python train.py --experts_per_token=4 --d_shared_expert=0 --vocab_size=4096 --norm="rmsnorm" --norm_eps=1e-06 --tie_embeddings="early" --optimizer="soap_variant" --lr=0.00416 --beta2=0.99 --seq_len=512
Below are experts of layer 4 (counted from 0) of a mixture-of-experts language model. Rows are named router (the router's row for the expert), gate (a neuron's input weights, with its number), up (a neuron's input weights, with its number) and show model dimensions 0-159. Each number is 500 + 40 x the weight over its row's rms, rounded and kept within 0 to 999. Numbers have three digits each.
Before each expert's rows: "mostly gets" lists some tokens that are sent to it at least half of the time. This comes from a sample of Wikipedia text that the model never trained on.

# expert 7
mostly gets: " | ", "–", " (", " \"", "; ", " in "
router:570439471471567553493494430524456474401509481517508481498560491474447479472471489571448560480513553498478503519449528467424479440507390485481541510428546570542519496517485492511462556510478473521486548553509520492534543432479507478479484471492586480480490476469527526454421519477525513465482482452467515499494413525539576437498516498477496515445504501476486535498517470482472495480471534483433470483544536452513512472400575387522527453491501436529538568551525540506483542552506423
gate10:460530506498523498536484524493529536454460493471504460534505582509551432469560537499500507491541558514521529591536545602506491481515469524585456525489522493529493504577507494512479529516545551519535513522524565444488480580589460424421517529561557542474411517524511451479501466527513447492519448483493521503510464516504559473480556567564506518438565501522500470522461499565434474442514411464475470496463565468513524514503489483483436482457490444553461475522393485497532433507467550
up10:464433477474515510490501545499545553498424489485516492486484465515605481478524556502512453475556501510506517580428541540538532494473471527502499503495518463516502501531472491554509548463454512456523508548547603399485483492508400485390477537501521557528423471539545493453474547548463497475465498522505545478580502542531478529469488535474520462412515464546517486570467508469525546478486444557510485508437562505484512498451441467493532473470449472576557580522423479483527425525460475
gate11:493600578524452484435525461531498478506494511506450532534480546489487486428519550483520508487462525470442512476542456495449543512507456499445519527455534488546455541465525484473483569554496487566496546500515388457519477560525476478482576494499542498524450534422559463511551539463476535485511452556436477540435501515491505516417516511475540424525408507424483478560499518469516423500455480460520474534528536530485531474467529451521573542513524519530517522536419510403509587544504467
up11:516431491558474499512531478472453526520480513559532532482528455454486565493464513517552464540457482510489403499438530452497521524482507546412558519521434468506485535470506539443553472444539445516566482548512500435455457572529471507488520515488533524560444444498494454448499549551485543447500520566456544488529478520478431525502445457436554490567476495536519559591385477462496544512469492514490520497500539463486447472436536464500566470562479514530497571497531598486504522497534445
gate12:514603542442502495500526517510507508456502483451529574560503503521432473495523441430495524571486546528541514547533461445494500501531503492478483563458468638498433518549542487470444506611470493462554457500508477538480477483478548469492509519506475483564562501455533524517461453525510520500446439514470511509494527484507544502540450580533456471542473525443462500442534516494492526478522459413454540495510496524562548530486529567422440513513517429424491480437463538551536540426484487
up12:505385483559494496545494501510487508513499525586466480468502469452555512519463478567496479439548477450476476469475551552519446523473541503510475418537536419507547438444493488498535461434561532523447496524504499474523556513502465483548504518476541492424430458574487463499543591467476492549531548496452487464534491513467474523515524491477557504486473485551509466578489488538517479490497582600505445526512508464426453496538496451601551500507442565527501532566552469478413496521535489

# expert 1
mostly gets: " John", " William", " David", " Paul", "ford", "ville"
router:439517550446491482504498476508516546568513488592470484450518410514443464539426501506463553539517436495519507489469492468547459462433542461518459582553540550502533495420501445565484427470470507463477498542520506486476466503489491542539458487511520526515470581473462553486489490466468569492568542559486493501515482524502501466455444521509448503543532525472544470473434502447533481513536534518545486447376523472456444505506593484513537552514539489527444449585543520530499493426448548
gate3:489521506452493474521506521455543479524463484530487456504509382564441482489428493485513503482486479526521463481421532537545519435475398556466581501517501592523511500473440501538487528507457549425537512515505484472473504486511557498529551517444555556501524563428516431540514502518512562492481521526551475474555496511477575488466387504475478568486557472538547546500512494490497447486482514415514455438492590504460436545505556460464499521490574450487537495491488467546514547439474552
up3:495425525448505487493490447514474461539493524494464489528436525530512497481495545497504587527507526511428394500497444567475543614507484541451525579556530491555490527508472486451521524529511442518548530496533456528506496442492443520465551544561529554446495467531553486479515458445576491547472444465506574499519462545513532566508469508472511555497475553504454564492516453504469499564506494500546563547572440476488543522570498461488474492509498436583540488443554484501613488487512469
gate4:505516486567445441505505487493509525452448513504492506499461455461513432568501424536591537531534489507515533479482545490523539426471532524533480383470517457517496573510482510529406467476461524473487456495500474462476492479467487529440546523487482510469476551405465500532502495491408511524559466553598462465493576519495497522485513457447537476468424558457573571478420471466498449456499501516479592525461548543577416495482485491511482452465496472472456526536488505494535469480448493
up4:441508477515517508493470507451475527476532557515452459528488484413505540528483538484485498408524442422509500491432472543586444540436520419531597496486514488507468501415432444445440542548482451466462585492528506516432452447493433535512553487472491456480476476438516512432513484535510569455513526539518503516530533472524514464491503467560484514551537499508477523576480494540462490532500570511558436442557548456463431446535541550515525508468528485487408533481513526477510493487465532
gate5:450556493487499518367532441566504517451489531513511565561453530550513516494492517503473512515537453495484453519484539499446470466511543518434499500480441447497469495469565464524532463499514451597563474544484434559498473531491538471450498495525526461516486522485529555416571511509478474569498439502537478524426479514557508508535564516466476569526478496531513462530422515474479604510545426470542416511534465563563444557451485550469534492564487505522438536478502486478546468519494475
up5:445574471418519496488492416494516472508570542552510546476540474446508526537514494507455488444471483486493451501496482391468514440531488469481490497526466449501505420493494454577535471466487507546538498529454469440458540599569560524467487546480483476519464581556510533453518526548478516497459536504517541540391489425518481529475507450523455488530487588518555559499397529531529495540482463490515470484502434459523519505473499451522509491440481568564471527513563505445526553471459522

# expert 2
mostly gets: " American", "ical", " new", " this", " former", " British"
router:435474511513514433495499492557459515540432501485464569538489452536530488571532514555497514518482499440466442468456486464509523538551555506492405581550504454546512564483547499524477412510496528559582456419476528544508449422519497491498475547582490570446480570532516482486445446488472471433561546481496574540544500511533455530503472506491521444500540545502487523492439524501557453521499466540519588494439454469493458484507515501479422515475520525523511418545511521465505526487475429
gate3:547510498510463493513566537550494491483523499448529513468582511497423503443477456470461428527520436508491413429566471517490466492496484488539509500427473492433484536502455532513452539512407405533466497432533515486548482527397498551491522460491507475508565516467497555507575447550488485531486536536550445440509527489477517496480466525518463488474548486569484386446505552487483503511517457512496481492457558511491451425454499519459536590487436466483511518504490534527462583560558525
up3:512479485535465522495519520557484525501586539435492516511565504466452519486507516472512459552481435465459433399488516547535447543535519521530492534475522426423429515485456534495450522481462478527502477476539470504549444516441513509483511454482494493477568536505490554452558398521494474549502439492544505476525482534523519513488480503522393519408516452613437437452450511533459494544493484517536485482453545463476465441464489536428559576445455531508480527483518524474513564557512454
gate4:553498550534437468490506539438541558578442498451545533472477528544519507501502477505420480581448513459517553511512560374561511532554504470535507447489494458459476601512573485476459449512512538516586543555541519530575485496505540478508432558511464518468550517577504558492540483504453424496517495475527529452518589530500517519505422501423563554440541471501565511528483516496532447520483472493477482470518546476499470496484514521481483492419538484558507474503450486536494523463469513
up4:492475517483435475485508560482532529575507510484530492499541500526506432511478490532480456497517499453506532449478448393558499546552558509523551487517475546481493521482499493506479423483498530550535563514519466549539419441456541428478386497511446434520573503521434511480516435590474527466552533469517477468507530510503464548568444554473577464503513485554521453575504554532491542508463511478469460451502537499518492474548541525540495466441517467560509441589456521537513577452449512
gate5:523535518628437481464499495537510476528520486477530506480495466483486499477461474425477471555528539482493483551626478462487525500550548446644467453456488471484562528458530569502557472454493501542496420516504559470565494489495515532505506467502528460505570484499452513505497494458442510518486434474520504496522443507473475525494528472453474528462573560497542483512468512491496407523524527508493556489487499525482590486443510570517488511489371516546549507510560502507545545534553560
up5:483522484613505513490473484451485510508560494489485502520491481524487585486450455441506491575455498418487457520544490473456513490501537464650488522497538505532537580459527501528514518477453536491513490502518536476550490517441482562520472500532498509497536473521519569494556510468426500503492485509513528489507476554520461480414472463459443563475575529489476517502464497496503365524507511512503591480496494532372498557472543597429527507499495574524526497538549484508534508540493555

# expert 0
mostly gets: " ex", " prom", " v", " took", " exp", " occ"
router:523469549466535517479503517531438506463503480464464467527437522474438483543484545552500495529558474583455529534510536477587352478496558502434458594477462462484440440508519472458507531505491528463521527560538562514432488490496447493513554510467531437490497512481536549491472613530496476578521474492487528491469442463472458509569480532583458535510420473510520479557571462487487559531520525461456463454545445521485474499526499532491518482496489454474464517501497494436538444425510539
gate2:490508546418489501548510484492488479536484474584505507477512564477476524509452525494451494538539482402500476537481526507522520482459519494466501484491432446479496587522492484521528497473560428481512461541513458477477380559505524437513571547512479430388502509477455515490456468532520451440492507470466547450466522512393450554502530520559552475496452595463546540563545530478500523471498461532526464512475455440496543517531497525487496523589496392534471462512557529501449520462519503
up2:420547534462474501398500541459507514500506472496530488501516434466563451463398495455473417520464475455466525489466452553492481529542568565480542525500491477426469488443508528486552508510483445490466522542525422479540440514446497505557505507472437452478568476408417441488482475481481492506510481542449489554523504506464427547439480466521446580544482488422538511541485504530478538520480511556469475499483533462490468549487451515505551474544472426516551479598539523515536474482447492
gate3:628538555551487404522504522520486511503544459534461551430517414481486466463493505496495400433473556535516525475542512524528445492490527538512522503435475520540477508511572551511531575565428522466527479530557454483483534510473573504543459526523521549470580528508547485492519510492522497555495449486504497498513541489499514518482475519519446456437487581572581553508484547470464514452562490532422463480500540528504501487536487479561501461468435516530528551514569537484405481528470533
up3:550500564529524445504508520479488497504551489573482532497502393490478487435500509475496449441409557544508463467480520489481418514447481585499540494527529495530511488460565499552517542604496467426514492545580510506512561481468554514541499540524488579489514573490564515507534512422517511491519433482465500501533511530456557509490467533451462497473507622542516544507505528460572558479531466576421489509515518562472522477520507501500531465459434520531482499515551505491422487518487585
gate4:512518485388482485482529522555499513578469492486535470513466467514498497531395479415505482491475469522486485614525461588500488454506535582448501456504458590521460542449496459517444464510517572458481484503477459487517415450519520512537521506523499521526531507503410531519441516415422532446494541483524499494517532551460516507484428563495543544489502493450513514539497454480541506443483481554482534504490533469458472503412530477443495478587527467515504468491606540489489465515442465
up4:504480474492560522482523489508514469509499487512502592516556461563463564559462485565493549590496502501568474486431516419460492518476465476506520549517494531496490525488535501560472471572551476458543550512525635495432526449478499543505505482495530520486487492471481490501481484554481535501483468510558454579497483536588468520504453429458495468477488521529486472545506534512504540551526471411501562404532537500459437485478539525512449455497575535474480513547545444508561483605512586

# expert 11
mostly gets: " con", " pre", " cont", " com", " res", " pl"
router:483476503459450485474492531531538548538527509437484486519577488467577495528454484413550516497482500514498410449533453451619517543498584447487483503382513498469505484537544586515539545563496430514466544485524468466473547473553502459479498478492471474517499473519484495513537578533525555514487480483490545495430503504442487535579501520538460480504587461424514455551495416541518483525518558463503486516511471523453494466561507526458578514465472469530455545490567497462480427480487547
gate3:475492479443527460484561469582530522532573515434497456521470517475478577519481449522495495477500508601441437500523534396447514477530552525494554506472504521422455454488466447486523510443492455441477486489479566475449495529571513489475510498495437472567424471512498439566540474487587518525499488477508537463480496491445560498508551587491492511513520524429518497536449492513468451538445483500480536603524536529509512553581477545547416524579523540443469488474492492506486542483523507
up3:474485476420512501473546467618513482539523507467515481537466520451486590515519522462531505516461512561441437515521492438507479495541542527490510497465481507426480449522474515458503516419524505476456552440540488454417479535571519453449529495482462502513451444555536375518542495498552551520496417486443528491474460429523556521478545538469479505504511538445498485526416433554488427523455465435504539529527514553543456486544483548544454521502482569500520500458472528495565561498474483
gate4:475486514478471473469505491466500529625543479505515552462566410553442513508541496472522522502520475551423467498520542520576481518451503426495498501526468467481530547496431538502505490504461507519511514537490540419506508468506462444563555473470480491522500593578536454489527521515459536433510484490425520558440437469465482521446493369498501548532526514459410520469553472513512529482475532514455535488563502491475474432515535601488558549468454541488473504481515495506500542450470574
up4:505477477521474548520485516483481510525512510458559432521498466519510569562468492479518453461414440485519500561493500479468497537564436541487442425535488569469450407515580488544481518467565521471498497508441428488556499451476517452477468556541506567515475361437462480516487546476487476536524498472514494478535603519522553490584465581450538502462504469517521479499468530576508409516467452561526449493503500558523480528447568500496443477482518506491450552492495465509484517478494486
gate5:469519482461535508511438435494507438434531542469497498550511554470502478482441546492535470534521496518447503496530477437535557540500507443500419603490510518590481421418517436562521550528518513536437556529489458507443519538510527531529506457521498427567435514465514474482549541558536503428412486466468502461418518472456473499502496433459487522570555451518517472464469449509507477490501582449557476549544423491470526511517548494553450497486482480532490499466501522432557533519504463
up5:433515470429520527475422447520509438471522568468518529558521524495508457533440570499527488558476535499471525492516489405515534522444538397471464543474512538548523438461490503518522567449534486484468541580530464482449471551553488539491487462523480406558457474396518501449492573525523523465439480491453523450482570474528488466495503499496474501611541430499528526456507482510514505517489564441561466514554480471465471475521568467568501460475537493509490485458524507439533505486462538

# expert 13
mostly gets: " Har", "í", " Mc", "ö", " Sal", "aj"
router:502530492478552493544494559538522550494506526567492399504517530462464517603400536533506447460526472472552499496428509504575461452480467490547547527446533511427520582432516447566523475470544457500501472542378478494495490495495538471533513491449537531529526526477479521499470509557469584491508538506484519494524533504444504472499450525482476486534568483555477447500505488519496494568576534465513411435437552473455472506529524495503563523448565472487469517535537515567527499438443527
gate3:458535471471473479533499481535508484408514517571460477482432522525456499459489510562420452445509434503555442525485478438474511452475421570460582568535530516551582513498469518506483538494456551504483459543501506468554465474480438534506510486495504480517537554538585450521484453554471572497410577531436588482469469476455548516472478512501505506483534527472548550567458569512485476512532521538479477470507483612469534504532494489483468490427485531479489551507526478548564507505506442
up3:431516483457477500510502492540554478539550508434529559475417505414498496433546535455464505494453504433500472453544519514538530507494504527480467468460479477480534547515541435545619550514480535451464556483542496550517531457539482493463591525525521509529561499465489475457531496582493510395424547468493470448488533448464498457417530460589472554533518473470464471486485525534496499510445452504546486480556579504482557456445511528490512523569495512453563445450518498527449484491533532
gate4:421494534483525433463521510456521483528563511572469461478477526467502438529530506490447451444529489548550563489464437586520475488502568490495542492456473510499445527450566552485537556456490443552494499475530443490537461501477503497541526554500541530487511447448520538502535500463567508541544447562482529420417510478528495434514551556471484516526557532518486456564549545467534465505502502469498432453499520540539502529597469533474532503523444601507445532442574533484450454538475536
up4:478569510451460466504477577414487501494477505557495503518534444553526498537535502415473421478507538565494575554507453508577480511473553487511490467501540496521512505498502545495523486505485506446499479547523581474507480443531469556518560516583538530511446463423461503521571491472532495553535520520542569480478411540541466532517469470499484452517504475459514515560417493474556458465496533480478485420435530531481462518548512504476523511527497604546481511444558545409543549461477575
gate5:488511409539455523570512464464542518498522536484534512493475502425509505491488436494471483452491471418476524498520467482521554539527566509475561407539508512453577477532528490583487464561546503545534508525486523449489528524493469506508474495538525524485490536499439547531457451542505563431435485525525445437528510513568506505533526548485466483567506491496468485494518469554480445516542522452478525509444473516494608424506535464548466591558492455535430511493492500595377550506481468
up5:545471412490460505513522436524511578495541521509525521503488452427491566501501446457503473526475504474454541515522490464546507498488558535518563442560513511478571514570475506533496460524472475484550499521459528492481566484480479523534501491568580521495518508521548508537467475486534563519416515473580494497557511534523505514507484534474549472525569553525503526457514442597500463506534512493503607486471483532543588426514533500605461597509452480562504530507484517555464610479451508

# expert 5
mostly gets: "% |", " species", " |  |  |", " |  |", "- Country:", "°W"
router:556556446515474436560469499427501490506483525474470531457429488495547518547503458487448442546429402531530526502495489502566507456511485565421421509494515501492527557492450455454484527526521446413521500519554509522451479538437491539544496511491437543540516508530475496503556445463494517455463446455475504508580556465611553508493493514502568451517490539571485560440492511503479436475528501539475543525498526512486466592474459471503461532482554553532523493444529488570539525562537519
gate7:436545488547434535497476482459508469444517538501466554526543548488504498513480504566508577493488517486475416586487503555487410501509503475425442496513541553487498494500575496491532516515553496474479508515475553511503469473525459500529502447508539470478554496595420428527458437536468515479451521513521519519454448484483540533385466546563515430513513488472505543458407563509501488509503518422455420492460507493473590485511515565465514505475524560489522504495518552432477519517481394
up7:519459521455520511524530484560491510546531476475522405529497503441430482526556526433464425493513461503504570441480489462477558509507440555553514503491444490519488547478414485467490555482522496526509507483555445453506585531463488506480517496383492477515460492439514464519457579440502506469502468455477466512537559550516499552525558423470428473525475488508493394519506553455533534499460551521551492555537517524565509612477461445473539493480555433502471478504496505574529519499509548
gate8:529474522481502493499485575393467474589498489424508495517520470519536535583524467488511510523468463487432481422502495501470472557537524523536504440512523426465539573495547495466476454465463500548551464437526518449533521429463486502540480457554478527534489493609544471519498532525500522472468418479507593543452455496426497441528488497528489545489530434485476532557592528506527533500521508459529500471497428478530518442567526582433450516477549472516501489497562502449551504553493544
up8:503502460601520431511505463571532506467482488537529463496567515515475453509479448521483450516479537506457509478472497579513434517464489503431522461477516571544583437526462408491478577425512531447513487495474554557430531473549491435493546483446476506546483544506515504515506496505513532546542535519477468512527410531526523545396513467535553542526521509530469443453552529533527536513466562540488489525501534521474542519526450446493500531522561565503465531465426493504432495430520399
gate9:525559449543548483523527481474560501399473495502543509447477508444414560567498454509447523490470418543456508519504445484548439447460547547482424461500456471490462563541524509478432497468561483489522508392507519526469478512433546521494442456487461473488491490471453516518400536467516536489534477544479473522505508575566495536470463541490494482511508470512498511496500480515564516450549472539523518552484538556584527527592473468535475539520537429499498497510513522502571567562423518
up9:488375538411422520456480508493467460545536487491477465603507472525608453492514514432498440535531559469490550536524497510483471513569436444495604548448493486541530407472445499519552558542470498520500558565505541497504481527487456457513556512524479472465521498495517449513492489506489456493511535490497525490558487481464484491484576491547456546462473498491497477558493504548412540530442519467511466513501466450454493544431513532465556434502509504482530499485533540502443445451586488

# expert 17
mostly gets: "| Party", " Date", "andidate", "°W", "| Total", "q mi"
router:477491499472492512474510491497494493501449516516493503535457524482514490476541535490488497447469453484472484532537433493541478482452486503548472558542472527564531590485475440547488548519451561498429517454533504473522454573530435553453552484448495470584480486515528498533522451475418530464445565482499488544542513577538433472504495472503533491524471535416464496549511603470469490405478427576542489485517494503525493535571432494502456481538488392513444424572514507518455422549477486
gate6:469534515488504512520495477484490490584550518582514585481509503460495473486461449531449460531509490545520390512509457515504518518508462472507499502494435472541566541519458467589456502485508535457499450490461560436435452525546499528524496566510542563515475552456486503518431478518482520480514577496455510525613521506502584453474510446526496517499479549456562521539492495443446386458502529532519556432501536480414482506470515477423502449461555414500490528503508475525464498456468570
up6:480523428505476571455494496404520526473474482470414437457454508520495426496463518529531431484462523438550578504469547461526575514481547501480538516493557628556487494489486518514579514595538488501516597533516536457485486453526475518463483475498517494516492553536522523512489479481522523547440450420427463471481528485559506452495516427466498533477549472470487486514469520491520560559454503465495512475521488403587484400486538495525455468484497479502556475465507510538533533495526477
gate7:560532528521575446537484429508482509495522492505454498490490514427476592456470486454508546560439479525552471526570558447488531435483515493439520419490448517502572530426446513544539422532441478523427494482535488521473532538489513554494450523457454513492460490427544483521479486407523485429494509504472470545478459502501502370479528490476520462478491526442516550463520446547540463490519527592534504493510469532554513460485484502554479440463473518485456542476450407477497524497452486
up7:479560497491501444513516455512524476497502487541459531508484532458563522504538502478480531485423473473447477524488486504474473525481457584424462515497496433525558452515449540529578480491476480508480502524509486484534523584482501496456479505329459504519470527500400468496538508455498488511523507502473486514493394567553480535506562428483497538510516536476475485482470425511492488456491490531528480492444490563597519419492495485526518440548526493536461484433511389485417466475417491
gate8:491421523502470498480518519517476501475473499455547538544435506505572533473566520442495482464462504524528474515474579549484563454469476521467540404479463525477437496520463521492570487636490530524456493414487473462532493532522535479525430449510539559500499482505483484471555468547484490473483426505493545520507464516429513460437479459489576492518480506476505572492546499459451437443500466465473418589482473478510473572497384461462480486543506399543502476477478529524515473515517476
up8:567468515429548475488512549610500474473462503463497515482451510523484507502483500519503462513522491468531557460477516408475506475543337469528479483525581510477427477480527454518543509553448497470364505471529516483573554516520515532507435432498520518477560523506569456509514476508512536561475450489504470534500418492556517439504444488477511509513517467433499505442586537469496510471516497485473458477476521537514468508487475446487514455481528488465558527539409480592515518524463522

# expert 16
mostly gets: " is a", " had", " has", " made", "ed the", " was a"
router:503526531495514463547465493464446508536495494483585486556488507505533464463581490513514437550481618472514553498540503496528520488596416571530506579483491495507527536493528556484519528486491471564487528529507509469416532472486524494445475491537485526515473573471579435566519560486507470521581543489428419494481510453474478479498565466518465494525470478479479428499502470475549547520466547590509550455513463511448539542464558482552576466465518487482483495442472455504593503508571511
gate3:532448533502511508540501472491495510490513497495497521491584531487513484531518487525551503443498544487583475515483589529520495429562507578511515563489529494512476508613465535487467551425498467497418510525520583497538542592500563498477512563559512460444511426550503461455504539486504453483495525548378502529511452540470503547482550509487467507476499457621461442476465483457440420500467472482503498562523515598522458495505502489517538526491531566512452563487488505472462480485560493
up3:473476520418509456517501504482504525495504489471505551513494496512476478498551496541481518494525501534524527521493444458465452457524559517462546517517583541525499488431473473503486554537456482537507484494501474558538542535525530441432498526502534448454502480487506503490549596502515530508512543679486478536526506494435439433444509494456450456476513490455490496499522448478476502523507516551569447564537498516475458558447480497383555516466624529473419508504512480490562401535483474
gate4:496486562510520462503505518596477532500485480480513514527498519545514431495603490540544483481501571522423665458535514545494538479516478539490511503436507499490429554526525550471492544531507458582452555499450488487477535544518528479395470552470482536508496487489538428525502532519487449563532416530498458522484488465518482535569550468535533516543522487494480441545490416479558490486516472516530570454498489548469512469508543476534566485546524565453503443457480457477442529448506501
up4:525524453452474521526492488470505503509522526504478489504504468466387550527419502424425534541479444545524389458440482452468474493484520473494511487547475548500563468482509457541514480528546485454548465532537524553514464478459545474598490514522563464514510513500429476457505516513535579487448593537495481477520560523465555536515407520496515423487450455495558554477504551563506503499486492491474451563512492468520455560558515537448420561514482517518514585512499475513550514557444485
gate5:479505506496484455572514524435511525455453491520541550515514491494560496518399494447506562502443508453452497486450437545433502507529562463457460548474478439518559561537546474511544487523491422539564497578479569497482464487483500542480516441529483565475535484553482474518561451549472482488438496495466511567478404512510543510404505593534511496524521488593476484542475516480429490498504506566491571459474553469463457532525471506487480473480475540530529446476590518516490533515584522
up5:459508491504459480518504476469493518494519521508458555524540490505550479529481487443482512470442539419429522517484445565414515551515579523437408530480502443545479520552505514477569460466432432532561515559495463463494495496475484580460512465479518521475486531558520486484552529456464447452456456497445577547504419536521507536448511596492530434553466510538499562540506490487484492510472502594498557540486497474453498538459459531492484409470491544509529456487562539462430522559551520

# expert 21
mostly gets: "  -", " (born ", " by:", "==See also==", "):", "|"
router:587589513539467524532533451510475463465486498483504478466453555474500496484514508509533543470491462504483572443529491528518597573476586516453556428520418386470575501507475540467540524480470478472458558523563439513530459557477499521420456509492454480476445492519507522502543403469534570545575490449477541558489558469497525449533495511563507518501501480481511510460556469547518607520493485514487513535531533471511519471489538466531446467496466506491513526459527518547577522558522515
gate43:548539506426550532457507462610570539573533518492507462512478527487587495501388547476523483483455416493500477487483511569549538455468484506501478456467424530500455514471570460482534530465514602502459488442491451565557473522462505569469479529499570495520562511483447543466541541514493548535464505482502525526482500505507483492477536475454487524512539506495571459487497549444535461409499482552549501521472491490453518506403506484525438512537562467503570515538531574545557503511472477
up43:530511520440533531481501474619552537593510509484484448505451506471567498482437549505562471472495439508532426522483510546514552483479479491499513492476406516519456536462553494476563511456454559506479507449498424554559460552472532537474479562527548538498553514480485511455583493503500551549481530490511550538520510493502428502492501453442454481495518491470555496487503557468517454420516453558564526501462465479457536544456527535584377521548549428512533506516526508524543487535472520
gate44:479583527510524516445514488502544524510524471414531529490541469489531545517559509487472512473534471523533499510504514545457474504483464500491424452515516479528548540472444520518515477520483567461472493497494433556459513520510513438472536469537516528476487464401586456578470468433536513617414448462448554498479553490512463529575558474514451514514535502474486545550541468478524493510513516481535530497564631464471442560454604529450497545471556549458475490525497523507562514545501484
up44:510562529511475524435516486527514476474501484479533517484487449493524527526592534510496458481573442563514469483495499538513482467499439502494420482511466462495514505514398558496528431515478503500480483548505494528463541557542518406484550398550502566486479483365582447512465471468586533595474472490482502480494536445515470546574563521541431555482471477487533494540540468494554512518502516481523530467533575480492431513442571539469527534481513537517478505531457526467548543509553516
gate45:470463520507417466517515537530477503537415525554608540457453474473504520516458532498504535490455492591493470536530440475472512423547592504503544557476482467528478452466455504566562422511538463409498495496530524501424466482497496473566488506555501511421489516490565507558451478497520520532527498573479509509582523498459536509505498522508488536449513479504469555502462536483454459428513467465528552489467505528462468524550471530577473505426493584504453439481621473485528516497488512
up45:507508499531497517472491480497545448473547514455508534536509487486513489516524495523482502454548482470500534511483498524545449541512508493503460553533526557525510475487401436478427505478529552395535526537535440475502549444507491480496528477570492436493462478433395456471582460455461566488513480505545515512540549536562444461511506520444502436491533480442441489493471532497585548569474518417531421595507550475500499484530466488416574433447461485476519573457456443478508478505533483

# expert 18
mostly gets: " ex", " cont", " en", " ent", " con", " f"
router:492509479489461517573479550519508482551508494488493535536526497489539538569519499546589459482493566503476406559523502535536505546482460534531547453418499510460456493469548543542544592528515502489572494462438448569470524416519499498527536476537509458542526518535471456446522609537482497446451457567507552564546458477535481556533466520477486505466485500590494494477500489525451518492540559517539443493503495588553467568562480571512532492483485559552512546425485488472523547499537476
gate2:530497518448499469430497529460459510507428511510478520518501537594533540465545476508546502499505496532510483491536492450482528551497483506439518495518527399505525468531514487412486468476497502538541488433425460515520499474488451420512540513561548555526502478475449498523521568519525487443522449514481469555482426524520390514481442543376537560400468510435495432453507484439531494516576480515532553503472532528479481491520550501431511475564508478510506524510548490480619533508537463
up2:508517494505454477426515501494518495492520506478464476510539530523565539498518480441559467552489475508472490493508537512520495518554465506457582518482476492550501519511461513503480425446494564507491512511446443525568479461484513469585517549563603544478553406527418487489510545501549553500512455532481466586555496559465538475420439540401494522403555531499475460546519506469487447531557456558524496495465479432503473525482540480546508517543540520501525495549427489520622519455520510
gate3:553507510482444479480481481383532442471475501439508472516498471511583502528461527554485497453539530471486534366492523504558559541622492459476404511464484521518442478488536501558482505524492420520474500571541545495486507537538486490466519501479480455515497476491479502489491503493480468481430521486513497498471500515484509473512588535500445498402482470508537562422500430493532508448504437540500456547532449506393572511560484559480503486508539507586497441491527530467515503538522559
up3:550549500491518502511493503466492462496471506501515462489443531460518457496397520589389519453546485558511461406495540534544448508495493484531522477470486538447438437450548477568465514496513435506549507518471566527508519532531464472454513459470516433527517510532500515468526513545475517522410542466536492515452461437489494532549555605502501502456494508547500620459525500477548501495448472524510505507587529486397515475543496542533498505481487519573507470466532569478574516461532562
gate4:474495489548473499453494515481513496497487494539473514563454431481488512439502435610449477482526526493581542523462516502363418553543531521509494454538527516470466475486532440494541457548493463466537505531488496510501503489532519550563437551463525497509500482504481516518449538428541554549473523502426538511535533433553427504568460579438503487491400533450516526463538475478504545495513493521522479515453551574525598565446512500465448516491505448501523529490433435517508456535481492
up4:456465493494489502443504470487554493539471497489520493581508489490488490537399453582483522471430506471513523532469525484437440527543494484480442461557525505451519437506453488449519533604493479536499445482512507420482445499434446510460467532452514484527501467460516479476489544441525505479500464539451491497446409505546477515575467507470508513450457539494477534363457549523574513469505478555530522510497564514473570487519443494396487456457467507525610500494511523512506504501473423

# expert 20
mostly gets: " series", " game", "%", " government", " school", " day"
router:407526480513470463530477533510501577539491477520426556473508494540533500519546512525537498527506565538518527482562528396449531471542530475514499513556570520519567462582524532559513447522474535518490461558506470496536531580470499555515515538506499511456434567527530453491496486449503388489481547479519520494450536539508455531468469450447491480527535497437461550448449437509479455473504459540495561511499481505539481514527502523500443523482504615512426411516436475511470467408531530
gate6:509526528560471508534516502529487488482451516493543439423522445539503547479495485481548437535510505478533466505450491524529526537526456434529507547482520487422613521502505456533511519467569524527559463496500518494461597465465528492545456527501545495457491505506503560561469510468583478490513471483516508494538419485457544518532448586551523443448544626465522558510581488495531509539525488486427455530480471490487451601470495531470494528499474486515397520535570437530459493480543541
up6:502507497500534490483501523401529548516566485486474553552473444466523467536562522553452558499491500551476527472507456519470423516437552513458523471486456504539404485505495557469458502523463480446471521439480482482513440508456466491480522489482451456504490469520512469431485507540453538556473432497511484531571582523563479501552528402493490489527444425525490473574455484476437536442505497493515578434490546496513509440580497536491483499473549476460575479482458503463595476544403489
gate7:476575516518536516557515505644491494473479518546507523512464431475502504540548500579459555484527489547520460492415579526485538406444466510479484451496477488489483495503476521505492456554475549438490436528515504489515558562534532521514499493500390517460498529478466443496463480470429497599499521563553491503522522432585503498499514536490541520464592462489525495510524480451500475418459499513479535509454509503546386530466486524504516506495499454501483495502520592488436565530454493
up7:491485513492455510407509474479483401539547521492488532598498560547440479562524546461574432501529518496517459453496530458524478604517427500512462541522478487479470548566469518460496514506484488529494553442486505487504467447394513471451498444460456481507555453503516514495538532530507492405521487475506559433493559630445504527446499440520492480490507508486489454534487506493546521518473483508581431486537478534472538493475499515433556451509567549470509529452489492455570518499508448
gate8:510528495525534461401440475578547443533481517483501479505514513472477504513482443494493421500506426453508465467600471452525580520482494502439561439505480500546555420479524454496462489493485470539432467524487515468546520573529527504534462504453470602580493499518537532428535505511551463504457465527420505516484507475519555525494463506559498470512529512483457497457525462581526468534476532579565541487560534462415480542521511520547480514486498498532471466463462450492399535448550526
up8:494500480512550496398443465482521471486488519500513541540442514488509529560433456495463418539536424516551494495610465457550552516509504473474527492520530521562549429479541474459472541553491511435465518544572512477507535584477488535572456471492467547525421517479535510448524516450536458422530483518429513567590519519522470473523468533531481479545499500471449470451517449488521461516476554591519490520521522489427439531510493500531573496519476512533473457465443464481406512463529480